config = dict(
    vocab_size=16384,
    tie_word_embeddings=False,
    batch_tokens=[65536, 131072, 262144, 524288],
    max_seq_len=768,
    train_tokens=340500000,
)
Below are experts of layer 10 (counted from 0) of a mixture-of-experts language model. Rows are named router (the router's row for the expert), gate (a neuron's input weights, with its number), up (a neuron's input weights, with its number) and show model dimensions 128-191. Each number is 500 + 25 x the weight over its row's rms, rounded and kept within 0 to 999. Numbers have three digits each.
Before each expert's rows: a language model's description of what the expert responds to; "gets" lists some tokens that make up at least twice as much of what it gets as of all text. This comes from a sample of Wikipedia text that the model never trained on. Tokens count by the router's weight.

# expert 10
What it handles: Possessive pronouns and 's in biographies, especially his or her before career, life or degree, plus he, she and their.
gets: "'s", " his", " he", " He", " her", " their"
router:508524459532530553497507488558479507476517509483528492501493527575527505501525514564494514511523488469539483525493458521516478536491511488529504501443522480523466507473530434541522476502467500
gate0:477466580456476493497517500536529495454571505506425526518497496496510500511539526485518474540541514534467524510526504491504482524491462510453519495491484481482494426484510512513530506494509468
up0:514488525509489538478490494523476496504490478510549473519484485476479540526539503498408499502460515522537450516478498526502523522541525475519515535508497516496496465483518534478519449486543536
gate1:482483497489538476504527488512539549536453530478523533452469522492482487490462540462523521514459483471511545485507536481519505508467508520500502495492489514494501480509497468527498495522470479
up1:476487557527491473496538506521456532604495510455492515502490496510494498500503487468466526494533509494458462520524556522517486480484498500447503485508473524492503540537447520478510496493476515
gate2:538492471488515498516523509503549531468520512510482484511511511485509481492523536480460498515447503515521518508556465515484492475495476452531488529530551538522482539511527486504525498514500476
up2:488521519480502530476464501479468510495508512532536516536497506455544539485433500489455531492495499457533542522502510471528518467512517489488480468452470444499514503516522495537503492483470507
gate3:503501524486481505462493503517495498480490527511467534534550503489538518501510555532445491492519482470524489513528481474518500562530578492476472494473517510428507457468493509521496462495515492
up3:519503508525495516538489519520504491493505495480520481478513540501503462462481489502502524488496470454486453495507564513527511520510520514505534494493456528498508534483468526500480523556543516
gate4:505502491442499475465501487517507469554481490501491501572461527483502519532477485514487534502509480505522463504502481521501508525503486494515517569513515501505476518490517535525508503479498465
up4:509500502530502525506493550521484486476559493464493473448492514507513485490484496536498519510538488458492503464486497503515538503510470517499512508502460521499532450470484501473539510489483503
gate5:541496510508500487511563496501542493546515515494485531536506476475506503488468483520493495471474478476539506497464495485548527505482494499479475460537521500472476514519512502492509511524515510
up5:545518459468479481519545523489507515487517519450504476510508455485501489500520479511467503501469533490491486531532505499512514519495492483455491508506530504505493552525487502519475504518533467
gate6:484446521516491492490475500482452479511517483502479483523493487503513447486495506508469538455529499509535518533514510474499543500505512478528529475486437497476514491527546489513507511461479522
up6:505525484466507509501456486488523524554439523509521516496517471507503504489494502541546494474505481457539505479467517490575517542505527516519445510474515490469500513473514513482521461526480445
gate7:468515450520508511485467487514520512482496510484497516476489474513480557502529532501459473450523501491468494515496526487501549516509525528507486491496491537463462500482487492528520516524521495
up7:513516484509472511484465480512513501472501505494537502509532495482530496480497529447483488520485505504415459516458515487516533516526514483542457484486495524478499531507522520533523543506544509
gate8:525527481484525448511484497460529492471492497491516502488504506498504509483513555531545467465491489541477509515507506494477508506512462465478507503472509488524502486528427540527508505506482487
up8:504462479474498525464500503521478484499544492548482498482515470474471539525529492527485495523474502536484506507486478488549504552484508512505508487530479500458518564444516527485490504491529531
gate9:466486497548490509494509523513500471494478497504446517503521501493461451461496550462539502482489479493463477505506498509526496513478485531475481445529491565477479491496470534499485522507501473
up9:531520500477503499466544528505486509496535518509497451467479480479498487465460501488490507545534570485491453487504476485487523492476517467516508502500501489493483525520514486503519497485469506
gate10:488470530514515519465487487497496508562491455480486508479487495488512526533497492485530528488523497479445515491442515539485466481498485467512487472530455512527502503535501456444538528461509490
up10:498511490506479518515538528517501467493481496490515491523510310544485512493482513505530504493485492535539487483514488471489501484496484498522541464497538490494486532511504492469512497501488475

# expert 3
What it handles: Closing parentheses after years or titles, table cell pipes, quotes, colons and commas ending a phrase, e.g. (1971), (1629 – 1717), 'King',.
gets: " |", ")", " ", ":", "\"", " is"
router:542480502520517535470482478511476497540463469518522483521484526512500473517581479474507527467478529481503563511490501483477559519542475509469502493511530508512515482485484507466469479463482498
gate0:459492549515523502517499512481475508507547452524499489467491529532487544523497521518525513484530485528502535513472554522483473498505508514513488505513444514466490505549487501518468490518506507
up0:495513499466493485450519500551532471497459556508495562512466485501509499474518528509437512493483515463490518510479459535487497541503481442501512478500503537542505473486467518521495487493534469
gate1:569501512511515511510493485489467523488512500551551497524537513458493532519507513529477525480495435482516494490464518509483510511513538493473520498488442480483484506520505500476495464501502499
up1:521522489536532508490487544534465510462498507512484524504514490514519476477490506521464487521498479457505478511542473441484518485441546534486511452450509482492529513475482521486512513520516536
gate2:487515480482555472495494490532502500516479507504476521515488495486506497471505526499497445492490513505469493458528530470527497451498517485512506510516526510485512455479479481492485538450515473
up2:472466530509485531508479531548472469477472491493486487504536469499529493481537532524490479520533532514474491479471474464506505488466558542531525450497534476502518497465497458532506450488519484
gate3:526509512539500483559502499497477522559484525518480486480523495462445495505524505520517512508508481485529452495477491484470526500497525490511491508457489462489474500522489520499582507502480496
up3:451480543523483530532510513514506520532455469475474475522486489513494539521514489506498494492496461495483496522506526494488492510542535498502485538518494481519461498485475522526480505490471476
gate4:462458502495504522555509530505487532440477482479550492518482461507492482486521494483475479482528506449511496471464493461529487473496500510513491514522504508524506487495442525501494516556494479
up4:497493507448492499514525498492498477474486503532488535535513534513498491509488497493452479535524497502488523488470483512477476467517494487504508539522468464491533487515517499521505497480481468
gate5:520488508519509459487495513530500513510505467497429551493471513554510507484475474493438527485514492447490533497487504488466478481471508527502478520493516494512492506490447462508506512496489506
up5:512523474534531488491468517501537490546493550510507524471525484526505485459494476509497500539510522462494489450497473507476479510476553463507519503481487565500482501501504477453518478490505480
gate6:521457490515492456501488465484503531528533471493506480479514469535509503487521515477493501487490476499438500532484488486490501490548445513485489510490498490539485492465496487497510513533504541
up6:522481506512502487528504481461522520493498483486495506501525518512488494505507465461535498521466502472454512535495498514493502523491443517456500519550503480529501481454440454473502518544491490
gate7:483497526533500519528516525519497507507526490514456508508524521468497508439519499530484480491526496442501523467477504463446497513494471504489473512479524479510490450530478490449555506477474531
up7:455489527521487521505521534543473501511508507493498494537520472480555487503523552487546479486496503469499525506465493495521472506540525497524479487437558483536511470561462471531516468490505526
gate8:495493545505523490468487488493493501502488481513485490467510483505443505471501491480547491508462527460478472498517482490531509504483494489527490523519481506549483454508469500489521533549487501
up8:542520515499538456522499517470510500539515487516509477455512467503453512495506470495523468484472539455504468526500518485560497500511528496506487528501531508545467469506460537523528513493500495
gate9:495480482501546482474462500508505476498508490514527557517502519474487464499497517507442500466468513513478510478485472475502501446458552517482552479480548472473531480496511556511526494497495459
up9:504502477501528484449473493487484507417492440512516494518516499497505534512482505497499499486423468516526494495474501539476519517530505499527494527481515467488470487495523532495524496531478530
gate10:471479468551520494529514470522463511542481444484473519462494502485437515494482482552513492476555466480504444484516485499512471527512479532527503491537513473495516506529520478486547513499502471
up10:493492483543465483526516435506485518501533471472491455459454516473467519497537486535516481498510471535469521519549527526492490516478482514515451452531525517498508518463532468486508492484520504

# expert 1
What it handles: Section-heading == / === markers after blank lines, table pipes opening rows, and capital letters or codes beginning words, like IGO, IPC, MTV.
gets: "|", "==", ".\n\n", "===", " I", " U"
router:463459503506462498569546520490511521537491479507490507470523539483462506494509474512492485476495459480530478446517524480522499528546503546503512490516467471494477520506491444486466496521515506
gate0:486468462514508510474509452536506501504520482456506553501488478514508524562521464518509452493474500524534482484493507519489451508555488520537475525473513520503519478485513508477518516467492543
up0:476440487495523520450508482544469473496497516484532549518484486521520517525521480514523461514477495530507499494491477518493470495544482524556500484470538508493499489496549515497527511452495546
gate1:490462535454485495526535479504483519537481505519580507454525482487541460539526506535541497509487509453500529498430527493508514504475447484528513504541491509478492545506485489500481473498490470
up1:495496534490523523500488507492487534501513540505544502531480478525558502497488543451503534456472521496495504523448526477504507489505503479472519484493452504509514499470497519523483506502479523
gate2:493472502528504537501473569557449514499499496500496473498482527549492504484486468465471488522474508490492494503477501521520455488492470480519533477525459505465497521489476507502489497502483518
up2:514462536477443505526488525462480524538540439514518486476511514481518511463529486500471505488519457497522502518484507509520517538466456467491514498513493501459535505528496513493481480538466496
gate3:468500535469497510521473559506477493538470547496510503518518441518491489490525502488492502488495513460496490515514468511499510478473543477468483510512497468545528493513469494540470485483530516
up3:506484488483498493526505481498532513478534481531499490479480472492489487479494482496466460499497482516514486466521518496466506553505522493490430472525534481482517467504507508475508482477509550
gate4:492483497511502510509551546531461483478494490507518516472510441489487516475518475522549562487489490530489468539501507493499471512461529523492506487489535455497498485474545490523491498462545497
up4:458495496494495505511492504482523488503487451494505487492503506467530539524507520524536523500456512523465496490481471485463471509504503489514455489496477483543505517526490536453490529506487522
gate5:474517514496531498531487469507508515494465514499439459499468466506539505480552525485509452517524478489489487511537544486482496494486503539459455493525520522489482452482489484492507513526488497
up5:504466529472506453478478503496527494486521538472506535519490529538488500506477484548479492481526460497524533501455464496525478492503473479541516527499504517513520527488506534478494521524513510
gate6:471481497503489548564513483518492543473471460515500492494505478506505521493511446514528455442522504528504492498517503485494490511497526504498486478517542482490489519495458487454540541479459508
up6:492481588491468490531442488522485482492473491517474497494527485516506518457483514485478499512555517448483484535518486509475439508492490516504496475512475505454485514475505494523510462500507490
gate7:497468522495483473491549494524472506450491448473496508547530526485474505503518531512532492514543487468493516506488469553487510519521504478515551466445482488516514462547526461504489499516516532
up7:517521491506501448509526507508508500497504507497493524524481471491514463513525487449493494529476522523502499487528439525429509471494508475473470494493519519501493458477483500503536480507479510
gate8:501519528482533541530504576475496516537539464480444481489516501517469490450478514451480554483512512540529515493497522464541502491489494561524511481504467488473474464469467498467503560537477505
up8:494492558446508453509519497501577475505501475492487479513500471504486497516494489489509500502515490527484555473480520505494486496511498507497474470532503524443507512504452514515512459544539451
gate9:501501472526484507513551526503505531485512472481521519502529513564531488519495476496491477483489470522527467491499420482527517448525517516513501467498504478460482494517465502491507493489515534
up9:459502444514481499496495440489513515523486467528544531459515531504537456516518468511463501477482459570514473482567536477508516490518510524522509471517494522464531489488534457481539505492505516
gate10:521470520501500522510475518455508504510485478501508488502480526512503482495548517514499538486475483477477508481477531476470499441508498453515503516525504514512537432473505529459465520508485463
up10:494498503503487475479482452546484496535500516468460467504548494507457533477531483488449477502489498499493484529531500518498469516490522519494498505469540571512480509549523494510482453482522527

# expert 5
What it handles: First digit of a number after a space, dash or parenthesis, in scores, ages, distances, vote counts and years, e.g. 2006, 3-2, 4 mi.
gets: "2", "1", "3", "4", "5", "0"
router:501486478518543495568497515535528503475515459466443526475511476511481497514540487512501478473488498505473506439509554477472521513472444510472508478540487528508511516535481498518502488491532492
gate0:479502457504533493481492470532505536489495521483522487533462480492526466502494531457467492525426472482466522515519504508445485528488537470465490503478469531522517479492514506544468474506517493
up0:508465495464465475519521502482504505491530506505491505484485496454495531504490463503499520507498523491529441497465502489501511454493477562508480481491538503478476504517534486507531509475513445
gate1:501517477518500542490478504500508462498490491492498505538490481516472480496499537479476502500485488501467515483512498513503513499527499509489525508544464516517465503495539446499511519499480519
up1:497510466531508511488488500531509499482508461496500525514505526494476535481529498505486505509502512509454511490501516519501503490514463504484520501534486533510485482496517483530490495534490480
gate2:487500514486513496468502493513439493486488546498483524520499519510486517480515534426491501489444484488513501577481465506489498443489505466508495528461520506482506494507522490483461493523478481
up2:510496505486505495510494522470502464505484487488526500517535460500534450512487519479469532472508505503488460517496481473523519500497486499491526501475473510455431530487543510479504502480497513
gate3:546462497530512454493568484470488526511494532484513529500484457488463486516464496482537505508496435475527484489502512502477516507484488486506494531502475483522467503466507521461489525500488529
up3:537480481536514470508567447506483535499495575463497519497507463528445467523489481492510492536522467489536485501504521548467499526477493488496490541486503482517484501497467487475512518518492504
gate4:534512510466489544453526515506475567487509500492505479501516535552531497481494491507451515510481456522547546536513502520492515535497529534519496474494475453482501523500498536502519488515529513
up4:522526510485494504485501535495514509480510509495536460527502497497511514489463511490561492555465492539529497506467509537510523522532489500532486506477481569474516524517474520513497486493564542
gate5:478506510496469492468501497528520514472503504450483497490491534520504486485493494502480493451508498450457513525507490488498538531506494561497478493518480501491454531533508522530541521509472470
up5:490504500494499496476473542499506469465531498543498519498497474510539520508527503504504451468532509479487521504490503511505518505531493526486511518467486516510458465538535512526528511492485486
gate6:496499528514517492504472515514502497522486534426531530517483467537479465480444526492496453471475510474470500515538521510520539521468461532492491528506470479537488523415493525470515536509480505
up6:533497519494514458516529480474534538528491499485529488520476490479507514526493438474526496488480443476538483538518534465491519508499468505469450522532493515529501527483511540446500505480502548
gate7:491493511540491513523492528475525522510510478540501506473503495469481502504521504474550539445505481492478477460531530466514498506499509532473486480525507502451441528491544533496523510508477510
up7:506520476522452504516483472511513507532525512500541522491493488493490507520538553496468490479536472484494476488535490535483386524506485481476475550500515441503484509507551540481500509520476476
gate8:588509430511501546519495524518514499513500467532547530509477475479500462486460470476511523530471503495517456474532479514466534521482494501478527493528497527508510501499485522474511471511507571
up8:491526500502526537552469538520529524507514394491485477510474505497537478521487501478510484488523521533505484466462512485450476495502521494494484531518488515499500506512499500471493502488500530
gate9:504518536489477501524530519426504493506508515494547535541492477519515475510471506481515530507452495454481490496506462522470488495502514506496485539474536509515451489524536527479502481447460492
up9:548517494495473476521467469501475514493445506512523463477476504470500506508526504556493482530511544529520489536518518517527507517483484496513537502496476448479506494483466422499485521500523513
gate10:558500471490497460527490537528506490502518478539505493487533452482477474513510513469551486509498508491513494453531491441488539530457494518509518458521490497461509469522495526539518475487512476
up10:507527496487499510498474486509528546505493536494505495498494509481496533542493515539522469525515516491485505508446496469501501486499467481493501530483475517534567484515506498529482504498491480

# expert 11
What it handles: Line breaks and row-ending pipes in tables, taxoboxes and infoboxes, plus taxonomy word endings like -idae, -ensis, and Genus, Phylum.
gets: " |\n", "\n", ")\n", "\n\n", ".\n", " =\n\n"
router:541531521482448464499494472524557515517461470549513480481488475508490540526511498505537506470507488503533493528497510495499497503504513485540467480490526457503508523494478545486518540528486503
gate0:500528480520501507490472538518499486461485523496476542524517463509478500515500494486512526526444496518474477478507490539536512531476489482473490493534567473491479465473485487476502498484492490
up0:512522461513505453528483513480492539459461493457497495489515490524506460524568489502489513516478508468507496532485465522493512507517501513481482521528482529490518516495492536465555519508501504
gate1:492530478471513509470500508505497516483548516489493491483487514529533507542485499507511502491499498513524585484518532534482520480478507482489441522477490523525486495488563499459475540512493513
up1:495449510483468497500530468508473497491526504494521477530481516499507487525566463465464476505486481514488509482574520487495503499528521534514494483501542514475522529470493519481515453487497470
gate2:512515486513511504465477493470520540522456552470516498474486497442527480517502541433491494516477511510491487503527458536491537482477485470503483508522455486469463444547488470511459517533528467
up2:491461488500473502524536503494485489528502430534517527479512529534516508457483471520419511497482487474466554470502519484496487502525490515498507501486478540529504550500523493525538491477430495
gate3:576460462526610507518552513471492531465490456535484526468501478494481508503504488452444460509510502494516484482525516496517477532491523476526514481526532505497553487508488462493521494511512482
up3:521511492503503518492544498503541549479486440520505482432468482495503505550516446493518476509507476502522523503555530490506529478487507459551494468529519486513517510475480505485536471506497480
gate4:525513489480464478444494449440526468496494514504471542534527517494480495523484494526506491526431490477526514525475510492518511505512486520460502533536520550536479516465506514495481443543529489
up4:484485536502501499511469521529494509493507427541477457500490517506521529471526525518502524479527518497508556488535525435531492517474480496514499466515490493497498469506505518477517515512473497
gate5:527488487513474479485499529486533472510472498494504490458503473484499490501513485486521495482525507492483503534458501487477539509517445483529504517508487514480519507509470536464546554454484479
up5:497515541538521525520489490533476553471545491494512532508522509499528452469498476544489490501532511490517532468573523437490544522487526529482466477486467501490484475468504464528487512522485509
gate6:505506516492508499482481521566506481496489529517490493485523538548500502524518514460513500530515511480489492496472505516510476492492507506472498528566500510473517471553512442514500451507476524
up6:451472492525527518523521481508502483496442515513501518517490501453459495454490462517477513542501531440461518482523492476479480486479514528473570480506461493489495525497486494490493464503498512
gate7:555445529517520479519469500526502478480520499465508464519498436512509515511555525526452520512458490485517513480522500474499525467483493527462537492475465481467520492519506515516485517487501526
up7:449505511532461491497495522486505498555516501503461480491530484450510504487479516465523489519541501529497487486487483518535485530494499464524472515525548542492477501522486482475492496506535457
gate8:508476543482488478481439478540492501541526506515511500442493504500489510488485491486529505456503463492500538487491502508514558491542511489517459516513459497493525482548507490497555509477491491
up8:495517440498509510516469494482481484459472474478478512497500534459484511520500489513506463515518546484472468507529477503520475512519484516473526519521504527482524543493520473512503459519520487
gate9:496488524512535486496465502547517504491516519513510502507453526531508487515511500507500464473520518506497547516511481490523439491475486466525481556494476485471482428480502481481513518484508566
up9:498504500524497497506479505470482489502451504504484535523490493435480453496489511521489410496486521505509483519493451491544474499500515540496531467506514481467535482443519510499461490500518488
gate10:490496560506527526466518496558497482515501584499497483513489458530516482552529509459533536477514547484479538505564500482527478444515511521532495468504439505545503450475491488498508493465502518
up10:535531504466513479511487456480504502485494479522490500527505504518487487446514454518470481517477498524520436528470455518495500489443495463481511520499581491489529515484539511456498496488527481

# expert 14
What it handles: First letter or opening piece of a word split after a quote, parenthesis, colon or line start, such as c-, s-, d-, un-, B-.
gets: " \"", " L", " W", " D", " c", " R"
router:498451522492465460500483510468516519506568446484496529525550495475544518457475513530437506480497460503506537478531492485527486501535502489517469504514516498450487521488527512434492479536541494
gate0:437499509496467496482456479502475490477502454439551493525486543500486497544485538516509475485488510487488496489473468520484506467534514438497481493460473515469501491523533517486543472505502509
up0:531479529508527515500520514442496536523525529548498506482540456498547502495517487503485490559509514499483482447510532511494484531469527530513496470541478514527528501476469516523456508536528476
gate1:478518495512499498469452534523537489536507533482489517503541498543505459506480483515484492512532500503536481468504491476488525484478527518485482520519504460517505494500502522496505533479472508
up1:513519489508495534476513441483480494511423497521527472495456462461496514478566497495519514496516532503499484519520499485472521533542473482492485491515498544495483490510529489482459497496493482
gate2:500541526493503510517485510487521496518510557480504511514518505487474484440503478495494480522514526480499503495476521471478522459519537526536502519509471492579510482506470499488533520493508480
up2:500499473535462558524531515521509530503502497475535467471513514493495483484505495527508501473474511488500483541465471487504510499491468494507491481501483567512537539516501493472502475510510539
gate3:472525494487497505548511500471482527538505478417503510494471553500483513468493507482467481481462489498459509466508504488520498497476535475517512548551473531457493499467498524489487505510507459
up3:503478475493542482528542498495521463477481505532490568491536469525533492507487509476544486526534514484528516491482486498468472521501512525472503496486479493512479459528475502535495526496459534
gate4:486519512521479494499506518508525500488496479470455496514552465479524501481550495532512532510508515490496507527503419467508522506545450491523448488517524451506497522510512506531515519487488443
up4:498498528520497513528478546521521531479481504462534516506539482486533521451509513531503520518483526503492531520492486504513491505527475514512471479493502446487484448476541501505504499514510514
gate5:472508493421535513499488510489501488491495528510510518482525516538535513506440503527499456526501518512546477501495480507479503522519508497507479488464510484495485540499497489489499497495534505
up5:486495532471516513485506486521490538495517512543503492534500467534522562524473452496532537522520509512540488501526503509489460526499491482515479448489526496491496502507487461449458502526507518
gate6:495481501509519505469504516501489504511543477527471486511496487505476507487508507472536487505514506480468494525474497495517513502493506526490490535522525532519498489495499501512497493534479504
up6:475492483493536499515513529487495503538530521520503483479463511509485500474490486487463491488517503519486545483490532462511496502491499505467514541532457485508495446457492556515496514533489472
gate7:507513521494479516492477519464508485478487501496518517509484468501519503475486480465481539460480512464536526475521455488488511471551510510518520533492507532537486498528488516475506494480512476
up7:496456505475461520510459495503517522454496513510559544507469499508528523465524458475464524464463520484507543475517480492479491495561477523532517523495450536524471488490488542486487488479518467
gate8:512465475481526437499485508472481460527502478517485498500491509485491495562512511458503498478500518522461519453466475498536512459469444489483483517462501484507532425488507517491531506481532487
up8:532493457549494490535506540539500526532489525501458512475512447501480509464478501540512489497507492502520480518472500453527518532471509463482519517512609510471464539496519505505492488519491472
gate9:478491534498490494525456504484534462481522504465491543514494519488500494556488488529520483525498502507483558494452468494483478500498522540521462478492484500488535486455494495509520469516491529
up9:485469547534491487480475508527507478531512498473491474477577499504489518485484529539491525504507510506524466473513490505480519501461514487513504482486511491505492482522473522482521477464473488
gate10:466475548536527502501476508478442490461524523504504515511415506492515477527515474514438500505496515514506570534520518499527467452489520487511513532476507522508558512460490494485479487488477503
up10:479528483481492521514492527469487482486495497516537498498490558594472519488498533534509467498532482489488494498491494474461533511513516507491525492495470495469482546496535501550481487529550498

# expert 7
What it handles: The words the, a, an, this, mostly after prepositions or sentence-initially, plus list dashes and words like New, United, Great.
gets: " the", " The", " a", "The", "-", " an"
router:524479463494543482411544534561475500503459510453493511523507498555487510477507488462450493551530542468507471499504491529511468504492511514469507527514521519507516473509492484515538523455462514
gate0:511493502537491481497516479505478513505488555524491540481455474509523486523483499494498534526506486491489534514530509501485476511465530513500508490498512534518496507513523533494509453525461511
up0:441507465522471508484498455506489501478488495492476513523507515507506502530488525539510511500521500526489461525508488511529473541517519449524492528526521513470455500482481452498543488552511427
gate1:519465506478494507496444543510483496499531530510517532479528500491506473511495478492507488512518480514536521527520472488494504532519459547528503510480534442472441484490542528532498487475521510
up1:509544473540510481491499494511497488474511511458513504506421495496529483531477495513500465518483469547435487509511491516527494510500516515464490474548486526516446474503459479505545466481512458
gate2:479483497509507477519459505485465464508508474496461485481505461505477490499509488519501497492511508538542460525521514489499470511508496498487488472511502507524494505474505526459518492496510506
up2:518482490532478514496465520517526525509509477496516499503522497482489490510477537502488501511497513482494524480519508521562527509486494479487538525486501490507429481524538526504518495511513509
gate3:490483524539513493497510496488566494538522483483476499552504492506493488490506514500484493483501552483474513493466448505479490528526482526433518504481505546519511509520503514464508524552471488
up3:516463514521553505501478487504514508539500517503468516522482505526496477484489514496500491506517503476500524502480507502519485503492504516431513487481515552503513493497508493495500473504459512
gate4:495463520521485472489514458504506513479510478448474503512508474504500489488491491482483501531514484495503493475521472500523468528490490542497512467501493533454530490495502481520515485481522492
up4:468541528482487484508527512490531513481490546465528490506429521485520491494490504495481487489474512568503585551489515490501471468511466491478529505498506459539488446509531498529479511537482524
gate5:509489524513508456504421499469515493468487534495541502507487530488496456512501505505514501499430541498449527468474506495501492480513474511506477502507452444490474485498535502508474490466499494
up5:537472545477512473517487532485487488518514494521511472499455459520506486507543458506517563505457528508544491531508470494448506494475521495492520456479493521462477516537460518476442474482515492
gate6:458500508509498491512454529490523436501558465491477530501503521493528500464495511506490490496483507507547473527475472505520505488516509469546494508509499515483499526529494491497534544516511505
up6:543502502508520554508531501539495537519465513506509481486503478511459513491510516475505474477536473480463520451510503495480481462476499555462500499505485506515505473500491501493510432534484523
gate7:450471530525502503495495454476531464509537525503473524475545523494567493532480479493485501514498499476505497487490501511455484521512474513474464491490472487510525498495511470516479517460541502
up7:504509487480495493491499506499518532538476508470493492454525474489507507441499520482480520490487489473490512507570522492501519499459503526479496511513458496530474472486533549497513478544530529
gate8:523426524481516571495478483505529520500482543496494508499549485502500478503460468481479498532506498519456482504478478512513505488507535487504511489516525490452494505503497449514504470463489512
up8:436507500485522541496478533501502498525529454493497501487503474495501488499469515524512478473453486479463569443491483498489498510487491463480501500500503485494470444525516488474459486487477534
gate9:496512507521479483488457503484495510521494465516528477528540495493493491500496497528469511507469525488492487446507449480521532472512532517509525532453485533504494490519446535493512466538515441
up9:528515485521484466504504497474512483516511481487531503507536492530488471497528525470483481495522479525503516503461509507494507561507489480526503510477500495510451512524534531520493541494495506
gate10:480516514502497498484508498488503499489525499459515526524484460505545494546496494492501495517428507575521448525498518506507482500542508476542485493489530511490524549491538536466518462471520515
up10:490477493535522516491509487494460489508533476454517530520488471527489527522477514494496487515492500562530477514498499518512465508534498474534471521529535519501539533466532482532509493500490519

# expert 9
What it handles: Second and later digits inside years and date ranges in biographies and tables, like 1886, 1926–1941, 2022, plus dashes, century, BC.
gets: "9", "0", "1", "8", "6", "2"
router:484477466532522525470497479518505495507521471509445488481527451481483523476511483512524519497490535502483456421507448458476493481502492510491465475556480536491534466531499504446543504497465494
gate0:496469513508515489479523477472468509472476487527497521504525459504494401524500496524482510511483491534481535484506503464504501489485492494459517503505512469519500467468533513503533467511508515
up0:515535504488489484510514513532458517513509461492488481514482513512471532440461532454472493527460473479516486522527468552505496478476525455522494519503496522494470501523493430499499517481490489
gate1:520478520485525498493494451499486461470524513521491499479538477534517451456497460525490500509485469501584439480510480508496504497506557534543501521506499480506509485520517513493540529508477540
up1:473494515491541453491488439470522496461499525508495540482536502548533468478498469504493457524470476499556482510501511506511505501522508505532483510509455501521514481442510500486527558521467512
gate2:484456545511496517496486503546484460527477519508483473537484544505494502520489493530508515495474476519470490477523487518486433448522477530522482526494491461476532468504461551502548524478470469
up2:485520532460476497474495519477474489476531487517503512463498446516499501502524553511469525521521515483547462505496509524481533546495542508435517463501542493511482517493510470476497461512505579
gate3:531490499518483472474479470540467499519498457495490499492489448540483497475507529458515511482498509492478496471530490522471495458488492506505468489515475479548513527495510480505492511469511506
up3:494483505493509501512508497523504522538492478484498516451501506532513468540491528512529470512527488448520486504484513494512488417526492534488474464514513491512492504517484506489493483475525504
gate4:515496522551485486494492498493497497483495490516500524525497502503489500521482496437515520543475508483427521530513509492461476504469489529505502458486483522488480480501491501525542499452503479
up4:500511507451502484532531512492489537491481479464522486458491489520516504470483499558457465467541482497544513481500501512529550547499529502524502537484506481463531523504492480481483508556499571
gate5:503517497462507520492492509495564504520517503494476554481498480509484517507438475517501468510476505466513501482479500488577465495481528481549527489521515518524494532506516463460525540534525504
up5:488490538515511471497504496524451485457516487513516476500523492492522506486574487519490533505519516528481511521498485476442522474508489514466485510485504482501538488468471526512508442470464499
gate6:522480499474492528498502476552468506480456431493495498487509494503494524482554549443518512486476484512511481448505512498505513480498502525515468497505480521510490514493500488462528513502488477
up6:487516509535509516525470530466524478513519538531511523505466470496481477513458479528484506525526513499488532490528520518489479528497542486538514499467505497512523488491511531531550485512522519
gate7:483473507502473539493512535498450492526461518494542488551530453469471500462466513453513511481496500473465463552485502462542472464485495496509490498500506548477491480510526501545485510468484527
up7:490499503511524532510457489514529506561478456519521472465515493524502483503512476519538482491481492490531471503525501451455522489468514521557486463479458495463524484454523509487486511505524520
gate8:514538549493512507491502470505498470506494509512498506497476554500536530490463489523521476498498500472494486517489530476486514491515505477506504500533525557505507492493485503466520478515518501
up8:512540499514444491484481484472495492507495453500487500505488533501476493480479510527478511525489482506463512516514460545490495464532524497493530530473532436485506496496459459511514522510429540
gate9:516510493491505483492495513525503500515503489501512473538484459485511491509504486477533504469478492530467450486525467508527525474515510466525489503499506471507530492450526524485523528497512489
up9:501487491497502516486501494523521496545509489499503487497508455474491484494497478468534510461438491519468379488517449503509488477467491475487478480526488476542534490467543526468532513519504475
gate10:504511460461507511516499490520497500531498488481468479495525476464502485465524486533477504486539570511495481482530500465480541492497465518484490515493462503508515517529512522514508511529493552
up10:519489497517482512495533478503470508490464546487488521517484518534505511520474499494504480530538491484483499527488513516550487521488542510491529484477518489522500494463494478513517530496516490